{
  "experts_per_token": 1,
  "d_expert": 480,
  "activation": "swiglu",
  "router_score": "softmax",
  "balance_bias": false,
  "router_logit_norm": 2.0,
  "lr_router": 0.000889,
  "norm_eps": 1e-06,
  "tie_embeddings": true,
  "beta1": 0.95,
  "grad_clip": 2.0,
  "dataset": "wikipedia_en"
}
Below are experts of layer 2 (counted from 0) of a mixture-of-experts language model. Rows are named router (the router's row for the expert), gate (a neuron's input weights, with its number), up (a neuron's input weights, with its number), down (a neuron's output weights, with its number) and show model dimensions 0-191. Each number is 500 + 50 x the weight over its row's rms, rounded and kept within 0 to 999. Numbers have three digits each.
Before each expert's rows: a language model's description of what the expert responds to. This comes from a sample of Wikipedia text that the model never trained on.

# expert 10
It responds to: Unit symbols and name fragments
router:472460521410484515521562521491546511471454506498453605540508454528623551546489491475494513420447451442435519446570599414556466465408470507429539482542540489493457599509407526585597455506503534480547491483479460504602442543485459576486515523446533545446492542448443474491507498507544415466528447489569500402447500450454522449478543526525570509455487479486472445403470528424395521370544495583433474504463553476575462584461459582518483574413487544380533566561550532466523426550478443526551438501477479507574455473410527476543568424453519509463437507415469500520533510550511437538
gate1:406481462491523527404452529500504544468473450559535418529447376447533539403450439476589553474388514403459531538564479560515455546576525497494531492471413462580528437481433522537447486504475556461551412526503511460451516428422491515464479406539533483495440464527492493521544519537510503459524408477541450580501534513570525552518471561537523552612536451500466532523554517523532501485536443462548526458450448500586525597501418577427357533450571450449575495524420436498453531548457502514406448512581506472522503460495500478569563526514436403569459578503521416452468475465522580453
up1:474530553602489619467479546508495490494546478470535511477515456482461493437492485523457516597591558471523493478475558599515446478487552454549586548518486529494537511521522539498500496549489533436498511549519449534503518442481416482531478428512509560401424511490404479511522586413428486568548475525430436560542482547568500427517512571553452525390561361538526492560649515503498580605605538518553518585487569529465433510448458417470443449451549451508481548537537559454510502537526512503531405398579578500494477467568504480555462519531448495478463494586500471466655489534518502493
down1:571553503520444588480470582481501550499489517444457526416527527471475488456598501509485526475427453467519582509457461486581526583537565533441444512569447556478489432475435536534525503506471467541433435454474526476512443416567550588528428476486504527435512484466521502510507556543321413336585540468495509457431394502504572542520538485537447558483575494455524541451530409483400525438534513625503534506488520437519429462442469497478458399471521501493545511443503534486521418491561485482485482468502483452508627489477545547470530535402448516469533510472543450628548586512461521509

# expert 13
It responds to: Proper-name words, numbers
router:532508491461451491530514596439417534489578493543494538430461464526490509453520474563534542508580527467545547509452561464553451507439597448444491450523391436486616592458477512478505427452567440540588421528452504484536500489463467535505482498468569539439497552404495566604522485492476479477421482510552525433516480520440556496503522511536457638481448510569563464536503519391593511578498577405482480473473544520432427461519429428549493558502477506463467422538506401472595452435484401517513443523473483419540453407447503493528592516468517471584529456461488493375524578530514529485
gate1:481629474511536451485433513565464506553394517588464472502459534548518529472519457360438538552601507444618556499478431410466597505563502551510521473581503517529563534536493589469500569520486443489622530591517526430479503491481458464497498484353538511488509469520526551554519353538551524489586508475472490422587429482496440528498581500475540515442415520423418507508518527423547472451483462500542374514496510514531588562499484475454486493515543508478457485492505552520500441478535523449451488534533498440449517447460525413554602577588487528466428454447509426489532495522525477498
up1:473497489471502509494500491499534460551499506580423512485478530408502547491455578425517427483518533488556477522539415521460457521509559453517439543497549426481533456596528569528445392524529448463525537497466615537419467431495514524567501527461483506462427618420431500512460545470429623508516528434396501513528465422500544572465497518550522436531534431475463535476555539461473555549504421529613518639553580517508556543506509591485556501517569442514475421568540533551629519582472498533485542526559550399497558464555546432451468507598516442598502534501507486584557476460485479460
down1:526540557534510565545465530471582410482370576476405546512506492534518452529552487451511410562542498535547448431456570522464452521496499499527389555402536448434465508524571597511486551405519478576529397461536418480453472490521574449539513602455515455438484514392556523513574539525455542564454481547480528510342479484533625463504463428445534478521476393490558516567536478564395527530464487553510464444564518530452621564548501599437560554480499522543511554542448495506539530487544458481515455470495546455488558539493459452523555519492540524513464469483485452529464405508519498513

# expert 15
It responds to: Articles and determiners
router:497485468492564477517548524550545547464562527523485510410540501571405573501506549457468489480398512523563450556497556451505480421541432448535605410473472550447444492518512591494463533542417509559534502592481581422527437591503462512523505520426584550437481530445496456468553428473473500514510513570590500455444542489519440541552512581573464552466602547514444411392468634505476482432560432511509520492551484489520514521470473442601471494576514507432538531584562449488487477451494520482406555536509589484527403513428543479481523495583524543425494471392493512547411508460464476578
gate1:480499475515487585470484486509528489484513554408547525466494462520519557460516497531489479550527471565571439531560536461514493509391491546466580464559481476550508548562525474431483578482487455516517468466421412565525548476443564547541465617608533531390499656483394502489485445466549523530422538572478453569523475483370524495471505554452454555553438459453488510467543515494490470394449490431511604480549492550559466556414407567460435506419463537531505534493431452502471517522550446433493495429430516505488522494514481508477504449593480506493476541416537500530343588564577424506
up1:565535589549502538474522508514506534527515499424456589491483506455454535559536512440494550545565493465533517565524637486521433578512379482503514385605588496533486458502541468447516518522543487509434491370479449531577518502562520635489379548493498492463454577543594444504501519504509462441537484588463560544498517436400537488424474568407464552541469505430616443531521501521513452443437531518500558499578429568556496558466558488506529485559518478470518590550440507559481474504517515544528517424519454514377475528471447509576514483445474399530435574509548442509477562504485479472
down1:522587497447462502508570405541498505524468501443478563507498522504499565440528573517477481494495436474487430501544463469530575522583467568441543593466412483557484545450533431597559464496535546570547500418438406454546563537541472507476552463449482546544465531525559535421545562474475423485518450457510570536453415475507458442518523526430553556429522497547567560550528519521444514459492478534533438444440442456511449541514485516471488413594535425405454463453452510574557459567472408525481451504412511524438558493499514617488554548320599455438467456498463528560563511489450473420

# expert 8
It responds to: Prepositions and proper adjectives
router:407585490484504570480518534436431596427621516531457544456478501440491507484522511484567492487488482514515538460534524553641445516495447462465529493544460535479466513376424572515540383568493488556480544454468498571591468477546485619295486541493540550436458513465490522500529469533544457524501463531517477414479515561485517477447512522573509592397430450538574477548497521456577455462530447534414430525478431521576496478534470468493540557527433556511449488539519490519490456511538466420523448546561513451483364495454551531462528571412455566492455500536461552441514508494536542516
gate1:473466595476549551547527474475412553567458430534563510576592446454501444531521504506470526426530562501543556492548610518494455464491491583515504539523471503478538440444520466500609526395428498495530528484560537502511484550506552476564507414596500497397468448615421461484472584452495559524431495445506504446431462476530505476457476545536569550497503546519404495588466511520493537364455418574418539464529538551477529567501476529492455471482496513438525525498464492457494569456567423505529586594575505423425523634517495513472582403487554512459478523495578561489412425526468521478
up1:498494484528448546487511547522533508437415519492497516495464516499482555566450488433560505503583500442495518508431480475520626531522604507470526457398554474531514560560443499478472358487506582529515462616466558563490596424548521429475482546475535518498549497525473466461549561492417535551432548492501514455595492551463574509451514542565446387481476487468504469524517455452490450594505487528447499486463617489473588471442444566557445511645502409596476387488483529554464438474464459483511504438501553474507469443465543454463443623541475569543479539564441503454544601472547432525
down1:413367512564514477489566428535478530555439476575612502494457452483558560537574462541475519481507520541397500454416479488547529508472585561477500570482486487440539497453490449553363550475479464552490577401489529511471487512536494494551579454478465551473579458474459480466467497487374466552523501531481491564551528545573579609556554531508554451444567547502505513469475480490546473459525489536595415602546529523475500502521492497587461478490551560564443474507493471594514472596450616444432559534544474436596533440504532528495583509523519472481446532442540480510562508376422552489

# expert 5
It responds to: Passive verbs, plural endings
router:503530529508511505402490536473494535542542515484505561503548600471435485517464418443478484549474495518493503557488498444432501534477468497461406558500496445646533582487564542487504444456450495597440438468499489469477395461460542448495391549437401510580474484552508565592485536502422436409472377501506509526518434484541481492514544411577530529460411530451408502478521495405514497476502532557438470440459450556365489450431530451489501571534481497483464379403476419505499498496523466505452490595594490474381441464488405515477523519520548487546471496503478436468525456451560553564
gate1:579411471476543477524467422495479577590529466583491543560496396539365505518448474506577464527523507502482401526506452458505517422489588520538470527449403527508428437381491409482482613499540530524579498563528483445498449482566448534631469531543497492595448451490523390524439559486552538548409520548521517507498488541529530433462537510509545475405488506600400487474474390578467425504473553462553450513525475497377512536520473457507518531504566450576519527472437523556529429521490589479525517513536532579453549473590594510494550443509509515467489548524479541504516510544539523543
up1:455494611507442509506574494532549502553543423600556438512526510539536622512422443530515504528505472472507550413492468567449447543517468563508476464532530485474487596490439653544453416469403462494587465522515589576539493510503599455547495447511503512490571538517530500512469454508435544474549529519478498487513575607398562523467516415426424516534497493471510423478491530463516480510569495525557616587451508536499467595466425443375513479519523569541442499455490455449423593517498481522427529473486566567559546489424555529519500459548534467518500469592422454564483479544422462520
down1:466464526445454414512557495522527456507482428535572494505547456527570554522534569489501439497529540388484554529570541477476425530521464564619516491545506401418597500484541510472448469572508489563470560541451505562528440485551419455463500564426497555502501540537516503586545491508422553443515521510574489471504438588420512525527463538365356546437414515516486559487530555400456499414422556411500469514528549498504536429504502485511515624514478525544543446463507498550526528529507574450516527585587444441510453502513570368578462482563509543466421550451502506484514521540431534464

# expert 4
It responds to: Conjunctions and word endings
router:604462501568500474479486479557409486494551607515574528475579489500490517584494487558546471599461522494585553559507579520475555525471507459550605503529541471495414439464600533460533579545494460494448486465484587483445562552579517493464619528567483515548486451603558580601573551486404505469524476512426488555555508491594537482412558462554481463610547536558484506591474502580450531454506516515521510428599456530560552444455464469501449409553484493465498514486430555531512565518401561562508520437454500477524540510467541561437568505458501477512467515513468441441386555523504507493
gate1:341537477527483489451471417505495440534523498455467547570491502539551502542532474571509556545458487448459553418574554517538574482529432451537504513437550456448503518510426549531494493540460366462472561501568564498477545519417503538453452435539538515393528486526509624439467387484502490381450439546551494559539447498436528558539521533426484407630468443434442498459446495539520573539426522476447516584547548512464584448455566529512513520522494554543517480491517550467554452543514439574427552442477418467621553486448560507495576523570467461477477449510540459472485505520444435496
up1:597521541574549507494478554451493525426500465436517508509611437456463528518452509481453426420483521537500435589483410477544450540494527538530546504594455482409493422557514479398569522429589612474563520454459458504583393502523531489511507546556499473504501508522505521514481538549524525545595530560470464549490519425515495452461525446507472604452615503528621506582474434446495533418507558539594609501538444486546548554411479435532584466470459418438484510437459491476479506453494531542512504549468492498462442488572490545534457528598542463574503519583484592496555431414551458500
down1:488484511546485504541341450540571535504488539479630483392437512474597494599517493535450484485417576448525583423538545555481513555522402470473554474464560448515566465410500570521486483480578466466529497527506477550442502502423582465509429486410531537519542509467507572498510537491498502516524538461536539468582411504462628539399477544539466554573462569442475530471468463472557531499456395401557487473536515557435545454555430447480527427479625489524507517436506511534591456536544515497575448474504479428523527570471514553508480550529453542425433411498570502514482502432506445483

# expert 7
It responds to: Mid-word name fragments
router:553509409485572552484432500458504469541436500540507508616486498477510540514534527411524514534533523579509532483462591594495615446544545546484527569501486416555552438454534454547548452491477521490549572549539441585399465431552401508568512394533488482539501533507527411513476572525594470468430520509452498555472493535477559525549460525524465445476528507508526479495563433496540447467493538525512478552487513469602460513490525636543454482434556525593544481420503560470486539533521548403565491449421571573536508469601582428458444494464435415419489450526463517507542474539512538353
gate1:478497531413476449527512543504528493467422427441485540500547578473479511458445507518477456512557479508524459545466471388548503501489575516487469497557535427495481459488467485520404467420455559529478447455607472511408556585423517554508536524564545452626534538451587541478534444523547502466432382601501505495471563441513478440441594562564516634460441596613466485485510505473570489492531428586450518476500529536550524542486425514499514514477488513504553449521439548541506515450506469486542545521390429500525470563565434633450508596459492478430543573501495515481543529386473538436
up1:468556471449556562572444549537557466469554557489458442523451470474499469423447513562536504499497530466540447483423604484537504466421487488378442427557476409520467451532477479469526570587500530419517500427577496563522554538506584542433527483610505463585477513491529531583529467482552559460484474576582512530417547451533473521530502511486524584480469551455515588426480564539494474556489505547490444599398506509534525463515488378467481412509527512470477417488479492525443494546556478443654472516467482567416454498495508650587479600564463522480546497526473502449544534508419478473
down1:431511494431593484516523455502508465472492492511594559455536477448571486477526441490479501455542457525448445585449511460528459457571525387487445574504483465502460429572513480582442540436552526470380445497505537493525492510559549460482494418447472590608459507514503491507470409446571580490559543491495520377497608399486403457535438530617382475474557456512499628467501488481553518537453445483447446490498458446499467412434461397414505457578534517424510455465565545436458473557524518449522546517536475498431504425572463438507484465509475518415446571506506453481549466524503468486

# expert 0
It responds to: Quotes and word-initial pieces
router:524384458628517508587455496517587459469510532555491448482461515424493470386439546561418429479543470599444450482495499430589477474503429478519513610554474555485553528462450499526419473549479453558555552473526464474546457504459549469471392440459561480465502566550543545478491438532546569549529551544452489388527482594509444530489431425512509492466431478479464493430562566621493474521496442417479495592529547456444416426535486455494549454591390515530417545481524495500496435504586430447544530526528472482508439441463418476482436536440517530501451483532445484525461444543491464503
gate1:410437354481548565501485548532506418413511488544543487467494435537524440553460479428532521554464490555620507509523503466549526445544542569475495475471576444480383431548472446428503390542584481587538436499458526523542457376518427507522555551488486445406471498521467533416493514517451523503431532447532530473424527544555476527405532547449565562529549539472484427462552468543518546626534514519521488544516609482531587493582548514498484559495516527506462491495493550606502557516489512516510542501390579557554463519434473466433447483596492427461517521465498538423574473495539432510
up1:422428517480573467459510441569472506540539481524496496524494410641555493463465582442450592525477501530505580544524493498569440550492514509427532496466475526450496487504527450530447507541523479612566513489525455549468467434476420475537453500554498474442456464400488546562469493507566594491514514505604572395412494441453631505509489565512517471433492583459494464536491541539500478485607546509588565462505479502538558546456405457472507494459514566507493482431443465486624584577478543568552551511478473492459452491470519575473415434387432410407460474579525469456529498427546522501
down1:454433500505527479540516464514527467485552434437450612597530522547471477473462550488494519468418592432531572544491465537501500635488531531546432467465491465537406529451415536418525514586547439550452521516439447472517511530559554533503459484514458524536452447461502513553505537569577445471516500571521528594535544465369557511459558526574392508488560502559574492449479467511548434503563531519552495565517554382538445552532457469543492566569603419478565587480461504585467430485419511517541481514469466456464496528450520399402447487500576446607488490460533491480479400466487561512